Experts of a small language model.
Size: 11 layers, width 256, vocabulary 13954.
Training: a variant of Adam for the experts, 733M tokens, 6400 steps.
Below are experts of layer 3 (counted from 0) of a mixture-of-experts language model. Rows are named router (the router's row for the expert), gate (a neuron's input weights, with its number), up (a neuron's input weights, with its number) and show model dimensions 0-255. Each number is 128 + 32 x the weight over its row's rms, rounded and kept within 0 to 255. Numbers have three digits each.
Before each expert's rows: a language model's description of what the expert responds to; "comes after" lists some tokens at least twice as common just before its tokens as in all text. This comes from a sample of Wikipedia text that the model never trained on. Tokens count by the router's weight.

# expert 20
It responds to: Blank cells, zeros, n/a, x and short codes in sports and election tables, such as (0), N/A, GBR, °W, JPL.
comes after: " |", " ", "|", " 0", ";", " 4"
router:125152119180155101193123098110095099200155128169133237151166140182085143094170140100092108102102120143114148114132138171131122127108114184106100114114131153145117167095167132106125137124086144125105110154110132121071125132104105093097132141134113083137144114108128100116163082091100113116156184102122187158128160128134143136140125121106146153154179144112100126119123135156124120109090220100098173147174123146074134113110080165126115169120163123147132123121148086151031126157144203139188112093173073079200074130114095097143102166080097120160115065126145080146161141190105140072151120165157122102066121174137162107163129067159101189129144116107170117099170158054107121068121083109096153181163138069128101116166139117095145163110129182144130163088122132121158193202132101
gate4:169177093209136108141116069102154125151146140125099146159145086183149113119152149196133080134220146133141173140126081096135133086155089091120106133150110142078204073118150140131172152144153082122128077145050187133155132169122104134106135095114143152123142090183133102048149078110160136152122140133127171143135085169140134129158078138160141123171135171169145100130115124121128118148168139140134178162114119106148145129166079111056147123201129147122091113056116087127117174191084170165132161138069131171095112130174128121130087163084122136137138088203103100129082065153090102033127131173112117100080134137119173112124104140121113175129149125130128197120128118107150124149124098143168084184166162086113201136159133076149164131102111099111142157136150187073110132129130150
up4:132143205081088152112152134103153156100117097183070137132127196115170131091064156148156132117112150128118093147167130108116148133091146127173175104119163139154080142190102102136132078110167147123128093125190117113061153121138124152146149166112137158106140198087109136158136177125158121104149104122128096080118139131134119102088164139174176132140164175119092112184129101078186125048139174106153126138071154165145128135132154120236131121147123101117176111089178116085100139131121065070131057111137088150139130149108081118078085158217086115127091160146169139148105135110128084221137079103175144143145149116161112139133144176135145114114109064158109142153111120114104101157160102167174145112106129144164151077086119123137112114119142143190180142138165122138197111218128101

# expert 0
It responds to: Table cell separators and capitalized word starts in standings and results tables, such as |, In, S, score, top.
comes after: "\n", " |", "|", "-", ";", "==="
router:161140120136134118207138082115130115127173170152162140095110145187048164132162152126104107069104106180111184130159137181122122173108135141130163104132122119131099131114123155114156131102106125182128125175081125117087159091156120074127085139122134144172110179154141081116110105081078097049127116111128126165130155086166135150136148125166147148141139154097108117118130115119184117088108165177059130129128156138092157110169120179102102206116113138136129085079101103148014144208161219150135145085123114062172146129117097096137138106058123143141135077144123095175142125120078125127189128123118109118097113216131123113143174118125085157092141101087133110089184150084131099103095086104071148174186097131156120127143137088111147113110136140111063184121136130071108132197157103
gate4:095115140100073103110157076123104127138138163145113116127089166168168126116110144166131100140102122123134142082079152162161065184122087128114093094131127207124143133105200102158175129135177193133160129122139162143152128095173246131125175151187133153097145164181154175161090089159097113161145111089108163144106123157175149166139153156099104087114110092176167097170084151145183161139139167151094101121114138097129135163110109082102136099103112173123166089121130146114130148181137078123176086137110106145153149100150152134141146101132153141136160182115143124187128099094070076130139152113039122150037118182132156172119096118117103128121154159112142123148096117151143065163151093077149176163104138138102098141122129131237086117076097152114088156130109180080091119090159158
up4:131141131119162117135128123123137115134102128072143108134147170146125133124101096089135129105077097122127161072116156115115125125154068111127140130150162137112099121187128091170143116145153160082124145119139139174050126102135136120132159128122152123107092166162074176191135106173080140144138087122150113046125149126123073137163140128150085096148109169116122104111081114170125150123139152114095129090053054132141078196166127188107070140108144157103135097129115136135134162181114122205093185137090133168145137125110152127116121087104158159152112148160155076151119158144100144172117079109099106143138179143156120127148159147135177138129065154155107090094063167109107182064167119108076102174178084113181161134113051157127161114075126059092164138000104134090088129188188127

# expert 11
It responds to: Pipe separators between table cells, especially after names and numbers; also semicolon score lists like 0; and articles a, an.
comes after: " ", " 0", " 1", " 2", ")", " 3"
router:168131101149114143192125105096089087137130181159137195114150126173096163115155158093080105128085085147104157124175063136105108190094121164126082082143161165136105164083147161140089169153117119154102095165108138098098090159152083074084147168130089102161094174143179089093163119102126106096138107162169154121135197089148110148098155099116166127076162144115098095137102153123153084088060228112121147169182147165139172168169097126149117151145149080107123100127179070153052143157130155138148115075129119123168119107102109131121104146126093123170130117162144090162186143181120101113147086154141139115084075165143167095120178100165134167077156119133158150117162187102110131071081132094116173190157132118159105108141114090120169111100172135164111160099159093066161168156121117
gate4:149186172077050141127150092128152074139111111167108155104183113183146174113088121107113112115088109126124132114154138134158129087083147114140137109085103104129154101176126136116126181152080109110189122179093139167179110028121097134117162157125139195113143097164120059180140123163085078116133172143153071156141136142110181126110061094075133119098121121111124154094165180122102139158068079087134145121109114123152145152096135099158146171093123152179205118154053156135105132099131174138101144125146077145116082114139144139165143126121083174130095145074175081106130115177150123104155099076105118132115107148184140150138129117122080170201127136118062196135210173155148190154115167155104125121122110122110112105145192141099089123145089165135147079157180146112139167160146149
up4:195175100077143117141138142175080147107098153163108164128162131131141132109143156117116087107109138121151111169092114108131124094141128200115149124157121139122148125127165105128163107180086137150155010147142057111111120132195118103084155124120175135137133078162124122155185142140131107116130118203179119109189117159117116094090160144099111072113080107124092176104099125122129083126110098153145146112176076096149133139129149088135155139142137092106148209142131078117146094072085093087119083078094080162157145175180229158180152159179135120190163120061181166180147125104103117107156119147113200133152136080139151106070117181072115121166137154109114142160141149141130118125136150178156140118100114089143087074082123186157169138153099152158134128123129102140096065130126182